{
  "n_layer": 12,
  "d_model": 96,
  "n_experts": 32,
  "experts_per_token": 1,
  "d_expert": 128,
  "d_shared_expert": 0,
  "activation": "swiglu",
  "moe_layers": [1, 2, 3, 4, 5, 6, 7, 8, 9, 10, 11],
  "router_score": "softmax",
  "normalize_top_k": false,
  "routed_scale": 5.66,
  "balance_loss": 0.00919,
  "balance_bias": false,
  "router_bias": true,
  "init_std_router": 0.0392,
  "lr_router": 0.00135,
  "n_head": 3,
  "n_kv_head": 3,
  "head_dim": 32,
  "vocab_size": 11722,
  "norm": "rmsnorm",
  "norm_place": "pre",
  "norm_eps": 1e-05,
  "positions": "rope",
  "rope_base": 10000.0,
  "rope_fraction": 0.75,
  "qk_norm": false,
  "attn_scale": 0.177,
  "tie_embeddings": false,
  "parallel_block": false,
  "init": "normal",
  "init_std_qkv": 0.051,
  "init_std_o": 0.0104,
  "init_std_up": 0.051,
  "init_std_down": 0.0104,
  "optimizer": "soap_variant",
  "lr": 0.00309,
  "beta1": 0.95,
  "beta2": 0.99,
  "weight_decay": 0.027,
  "lr_head": 0.00666,
  "warmup_steps": 200,
  "schedule": "wsd",
  "decay_fraction": 1.0,
  "decay_shape": "linear",
  "final_lr_fraction": 0.0,
  "batch_tokens": [16384, 32768, 49152],
  "seq_len": 512,
  "doc_mask": true,
  "train_tokens": 317800000,
  "steps": 9757,
  "dataset": "wikipedia_en"
}
Below are experts of layer 5 (counted from 0) of a mixture-of-experts language model. Rows are named router (the router's row for the expert), gate (a neuron's input weights, with its number), up (a neuron's input weights, with its number), down (a neuron's output weights, with its number) and show model dimensions 0-95. Each number is 200 + 20 x the weight over its row's rms, rounded and kept within 0 to 999.
Before each expert's rows: "raises" lists some tokens whose logits its average output raises strongly, later layers aside. This comes from a sample of Wikipedia text that the model never trained on.

# expert 1
raises: " the", " at", " a", " in"
router,168,219,209,202,172,237,205,234,202,191,215,179,186,232,202,186,219,205,211,187,188,236,222,212,201,223,222,208,198,183,211,194,246,216,188,171,167,196,198,185,206,172,216,170,157,197,191,193,168,167,212,160,192,182,224,193,217,183,153,191,177,181,174,218,193,186,195,213,204,196,186,211,221,210,233,172,186,209,236,200,198,202,215,204,209,197,155,172,179,200,212,213,199,192,198,190
gate1,202,220,190,198,206,203,221,202,194,227,197,172,173,216,215,190,206,234,177,233,202,199,220,215,174,163,186,211,206,226,214,185,216,213,195,186,226,187,215,208,174,232,181,221,163,197,182,244,197,182,162,186,187,219,199,168,161,245,211,200,208,194,206,198,226,218,208,203,222,205,180,194,200,202,217,203,165,199,219,213,150,217,215,165,209,215,163,186,210,184,189,206,229,204,179,218
up1,203,186,192,215,176,171,252,201,176,228,200,191,211,203,217,193,232,246,179,197,180,197,244,222,166,217,205,226,212,227,188,219,208,214,197,167,174,214,209,217,195,211,199,181,189,217,195,221,182,201,181,213,198,192,217,195,165,211,211,211,219,180,206,176,201,215,201,194,241,211,175,190,178,229,191,219,179,202,228,178,176,193,221,185,213,219,170,246,194,175,217,192,206,213,163,203
down1,181,186,227,169,175,207,163,200,195,205,195,202,182,219,206,206,206,194,219,160,141,212,180,170,229,186,204,205,205,190,188,211,180,190,178,206,196,193,237,194,198,225,209,181,225,184,218,188,194,178,190,195,220,183,206,218,214,176,187,189,211,239,239,240,217,206,205,182,230,186,211,208,212,196,164,186,240,191,223,177,203,220,180,208,201,204,220,193,170,223,236,220,197,169,185,179
gate2,222,160,236,214,251,175,215,185,212,222,197,195,195,193,168,192,176,202,184,190,210,206,195,230,197,215,196,150,195,216,203,213,167,225,198,184,173,182,218,231,230,197,231,180,244,225,198,219,206,195,203,230,217,189,205,206,209,201,196,173,191,194,206,243,223,192,204,192,166,194,224,193,211,220,203,201,200,164,200,169,201,182,191,216,193,214,231,216,218,210,179,208,218,237,188,190
up2,213,201,179,181,186,210,154,230,182,176,193,197,208,193,204,183,202,200,236,176,194,205,190,190,188,184,217,206,188,159,236,207,225,201,198,199,223,213,179,194,204,187,218,214,194,194,218,211,188,209,209,152,186,203,246,248,196,199,238,193,186,201,224,187,196,207,207,164,188,176,179,140,223,190,169,186,184,192,188,224,176,185,208,171,195,238,206,196,201,221,195,208,180,203,208,230
down2,226,210,230,227,259,198,242,203,233,190,209,186,189,171,177,196,191,174,175,198,220,205,207,244,232,220,205,224,221,206,206,218,184,209,170,220,214,184,162,193,188,178,234,185,205,235,190,193,195,184,175,201,220,176,200,205,201,210,201,186,203,187,222,207,213,225,196,208,188,209,248,176,200,209,233,201,191,190,198,213,198,230,202,233,208,190,229,187,187,170,219,223,190,219,197,188
gate3,193,183,220,188,171,199,229,211,201,204,175,204,178,208,175,190,214,204,207,213,177,200,169,172,220,194,199,158,173,207,198,246,206,196,198,218,227,201,189,211,210,177,200,186,202,204,216,180,207,207,201,179,172,191,202,214,183,146,210,213,166,253,213,188,205,208,210,231,213,205,222,197,178,227,165,198,179,169,198,222,189,180,145,197,211,190,201,213,202,186,215,169,175,201,233,180
up3,225,224,200,212,167,208,201,170,187,212,225,197,233,188,183,162,190,228,202,196,212,168,195,225,192,219,179,180,201,174,196,208,179,200,199,205,175,218,182,227,193,157,196,199,186,234,202,171,174,198,245,196,195,181,216,213,205,208,216,159,223,186,230,208,220,223,199,190,232,213,191,207,222,193,168,202,216,184,196,175,224,177,240,231,191,210,204,206,212,204,222,249,203,193,196,182
down3,201,175,225,187,234,177,243,194,183,194,212,192,207,218,207,220,173,170,206,229,206,211,173,189,219,193,204,210,211,183,224,185,200,226,187,203,169,210,224,207,190,206,231,209,204,200,191,220,239,206,166,187,188,173,210,209,179,175,161,213,204,186,219,212,196,208,228,199,194,162,253,178,152,203,196,192,196,211,209,226,192,177,172,210,214,217,209,230,217,172,185,189,205,206,237,178
gate4,197,169,217,211,211,157,215,198,155,187,194,202,172,190,197,208,220,198,198,222,189,188,227,183,216,192,218,201,221,187,201,204,197,166,235,208,206,209,231,204,218,233,238,204,229,194,204,204,178,226,244,218,220,240,199,186,213,176,214,183,185,204,189,212,219,171,148,210,203,187,198,167,202,234,185,208,199,207,211,181,189,207,184,159,163,226,206,223,229,194,181,205,202,209,204,216
up4,194,218,203,185,234,210,185,227,209,225,214,193,235,182,214,212,197,185,200,205,177,225,217,218,169,210,162,203,213,220,239,199,223,184,210,204,224,198,192,191,222,188,156,191,178,203,235,200,221,223,159,199,169,175,186,203,199,170,196,170,222,196,188,168,224,200,196,231,190,177,217,218,187,198,249,214,188,185,193,219,212,194,246,218,188,204,199,190,193,178,234,212,183,212,223,201
down4,206,208,240,180,187,199,196,175,217,197,204,217,206,211,195,222,230,199,201,166,180,199,223,203,203,228,171,213,206,193,262,205,175,226,186,182,209,176,195,191,217,189,215,187,208,200,149,205,199,143,218,213,227,207,226,178,207,225,179,232,205,188,222,203,184,198,205,224,208,203,216,199,227,183,223,180,187,219,209,223,225,235,183,217,239,179,206,192,225,186,218,198,194,186,190,174
gate5,196,184,180,213,204,202,234,209,201,225,224,186,231,183,196,206,199,187,205,180,180,177,183,204,204,192,217,183,184,212,145,221,182,185,202,176,190,203,212,209,204,187,216,195,224,280,177,188,220,207,197,239,180,201,205,175,212,215,237,200,205,220,213,161,228,212,196,200,208,176,245,208,193,229,203,164,201,204,225,189,198,215,190,179,191,186,193,182,196,215,185,229,192,229,220,206
up5,207,225,191,224,204,176,173,224,206,177,204,209,190,194,208,190,196,236,190,175,206,223,241,217,188,205,212,227,205,199,244,211,195,209,235,209,196,206,195,217,179,217,153,177,226,184,186,193,166,213,222,173,220,218,184,245,211,205,153,216,184,206,200,227,192,181,174,214,227,201,187,213,232,186,197,227,201,192,169,234,175,188,207,198,210,190,182,199,215,204,212,164,225,177,190,219
down5,206,212,248,196,204,202,223,202,209,213,233,215,146,172,205,169,230,209,199,227,223,225,238,227,205,221,205,229,224,227,205,201,181,178,207,183,180,196,207,195,186,185,178,183,215,241,204,210,215,188,231,179,190,187,218,213,205,219,203,166,194,177,192,182,204,243,215,204,182,199,239,193,209,178,204,231,190,199,209,212,156,219,214,215,203,185,193,178,191,185,197,213,199,166,184,185
gate6,205,175,163,231,181,213,204,189,177,205,195,225,212,201,219,178,215,155,198,200,206,215,180,216,194,198,196,236,193,190,204,200,211,188,178,162,196,205,166,229,194,174,167,221,191,174,228,208,202,219,144,190,176,203,191,235,194,196,193,224,229,220,219,188,213,216,237,215,218,172,200,206,171,188,215,160,200,193,204,190,230,204,218,179,199,220,200,198,214,217,181,210,213,248,192,187
up6,229,185,200,202,192,245,201,239,217,193,166,187,193,219,173,210,216,216,173,199,182,202,182,183,181,226,237,224,188,210,206,162,206,177,180,184,160,230,206,191,218,232,184,206,203,184,205,213,209,239,191,189,221,169,163,210,203,177,201,187,210,174,168,190,193,210,169,192,198,192,253,226,216,196,196,190,216,201,202,195,192,191,242,189,207,176,196,215,217,222,231,188,216,210,208,201
down6,212,183,214,209,200,173,242,205,189,180,198,207,214,192,221,182,188,203,253,198,211,186,223,189,237,165,187,201,227,207,218,201,219,190,201,198,196,176,214,212,215,212,204,192,218,207,197,203,215,152,202,224,178,206,211,175,204,218,187,190,206,246,238,189,207,205,245,199,214,195,169,187,139,173,204,251,195,187,204,188,190,230,201,228,193,214,193,193,182,187,188,183,207,181,185,184
gate7,190,243,185,184,256,184,221,212,203,157,189,187,203,174,198,157,191,207,193,218,194,208,189,207,207,201,219,217,232,203,199,192,187,188,193,185,188,232,221,200,180,191,217,192,185,235,193,199,204,212,264,183,206,221,207,187,206,191,193,198,224,228,200,212,197,210,198,191,204,195,177,197,172,233,195,219,203,176,203,231,199,196,199,166,211,199,214,217,209,186,201,168,258,154,202,191
up7,189,221,202,201,209,186,183,201,204,180,198,187,194,203,214,163,216,221,216,226,209,200,211,216,195,228,206,154,218,196,221,206,208,215,206,163,209,243,178,145,189,176,251,183,179,230,184,194,186,217,204,165,189,223,201,202,196,179,172,168,222,223,207,221,202,162,213,223,201,215,214,186,177,181,193,213,173,189,188,211,181,195,215,175,200,199,180,192,226,162,183,174,217,194,216,215
down7,222,155,196,170,204,212,238,187,216,213,218,161,225,212,195,191,166,173,222,212,189,193,198,177,202,169,206,149,185,186,206,198,161,180,214,245,191,187,221,234,220,233,229,206,192,210,200,200,211,214,193,161,209,221,206,183,183,188,231,208,184,186,183,179,199,195,204,200,190,236,198,216,218,225,186,179,218,211,190,196,212,189,174,193,215,195,220,187,183,204,168,213,222,203,173,181
gate8,196,194,201,183,169,196,210,211,205,202,218,207,208,169,198,188,198,206,219,173,206,183,185,208,185,197,202,193,187,210,217,200,187,203,212,257,215,207,165,209,174,185,180,193,178,179,145,222,215,225,218,182,191,247,207,205,141,201,210,177,242,211,238,215,177,202,191,183,204,188,190,173,181,187,191,186,199,194,184,171,202,168,198,209,199,215,185,189,208,197,246,176,198,191,158,190
up8,182,190,238,162,201,196,187,229,244,204,230,202,139,219,179,212,203,223,186,223,199,201,212,209,191,210,196,190,215,186,197,176,187,198,211,194,212,204,205,220,194,198,198,193,181,181,172,229,189,197,239,211,212,181,175,212,216,195,200,192,207,225,186,203,212,206,217,251,240,175,184,189,219,219,210,226,188,218,235,227,201,201,174,181,196,180,174,235,198,236,188,187,214,199,224,226
down8,200,164,193,197,193,204,210,209,215,214,186,230,212,171,236,223,196,198,206,181,239,182,215,204,232,190,211,205,228,205,166,216,212,176,176,204,197,206,163,193,165,176,187,219,174,164,197,183,164,218,182,213,199,227,217,162,205,176,220,237,213,179,185,195,177,185,191,189,170,196,169,218,176,175,206,195,200,179,175,170,199,168,200,219,190,228,193,231,172,205,196,180,193,195,182,207
gate9,203,176,179,227,195,158,192,210,167,204,200,228,210,178,221,215,220,196,212,209,186,188,199,189,190,196,178,246,202,168,201,181,189,177,175,232,177,204,239,233,213,211,177,193,176,213,218,213,184,213,166,208,199,229,190,201,218,198,198,236,197,226,233,217,170,211,210,222,221,208,232,167,198,200,177,190,198,188,157,192,218,231,207,216,202,184,190,214,211,189,209,203,217,229,214,158
up9,177,214,250,214,215,187,207,205,232,227,183,177,189,203,193,182,208,245,199,175,167,219,212,227,213,213,197,174,200,215,188,204,198,206,226,189,213,188,184,171,217,198,207,231,192,212,170,198,234,191,264,205,205,220,230,172,181,199,187,174,210,202,186,182,214,193,192,178,217,207,170,184,198,223,155,208,202,203,201,197,189,173,184,253,207,214,208,180,209,202,197,223,207,207,189,225
down9,170,189,172,160,208,190,188,211,201,217,180,181,181,195,202,211,206,191,202,216,213,173,200,194,164,189,208,234,179,192,194,199,206,199,185,178,192,165,199,215,187,184,210,181,207,199,203,186,185,229,188,185,171,220,161,205,224,207,231,197,214,188,162,188,189,190,185,176,216,233,245,211,217,206,190,192,222,225,232,239,214,222,163,183,192,201,180,185,176,183,194,176,218,248,237,180
gate10,194,180,154,201,218,216,206,161,209,183,204,203,195,210,197,187,173,190,192,205,214,188,170,238,183,200,212,207,204,204,183,183,187,206,217,219,247,176,156,221,181,236,165,231,209,186,193,221,203,212,193,211,195,210,202,226,207,186,198,198,173,189,214,161,194,167,212,187,190,201,208,170,215,214,181,218,203,178,193,179,215,184,194,173,193,239,222,208,217,246,201,172,211,179,227,165
up10,191,236,162,193,194,231,253,225,215,206,171,211,190,183,175,188,184,219,219,196,172,179,209,171,204,216,179,205,216,188,201,229,164,202,199,170,194,212,213,184,190,164,195,196,214,211,210,202,178,214,186,191,147,192,220,209,220,195,168,191,199,215,205,201,210,212,165,215,216,208,236,204,208,208,212,187,197,177,191,228,199,202,152,193,165,215,189,190,195,172,178,185,221,234,187,216
down10,177,201,251,193,169,163,198,203,185,183,181,210,205,172,198,224,178,210,166,188,255,195,192,204,200,166,206,209,184,200,198,202,224,201,205,210,180,199,250,194,210,193,197,198,216,207,234,192,203,205,223,186,202,201,162,167,188,187,213,215,213,192,207,215,206,212,208,172,221,204,210,204,179,175,218,216,188,218,171,222,212,220,206,186,188,203,157,235,224,192,203,166,172,152,199,206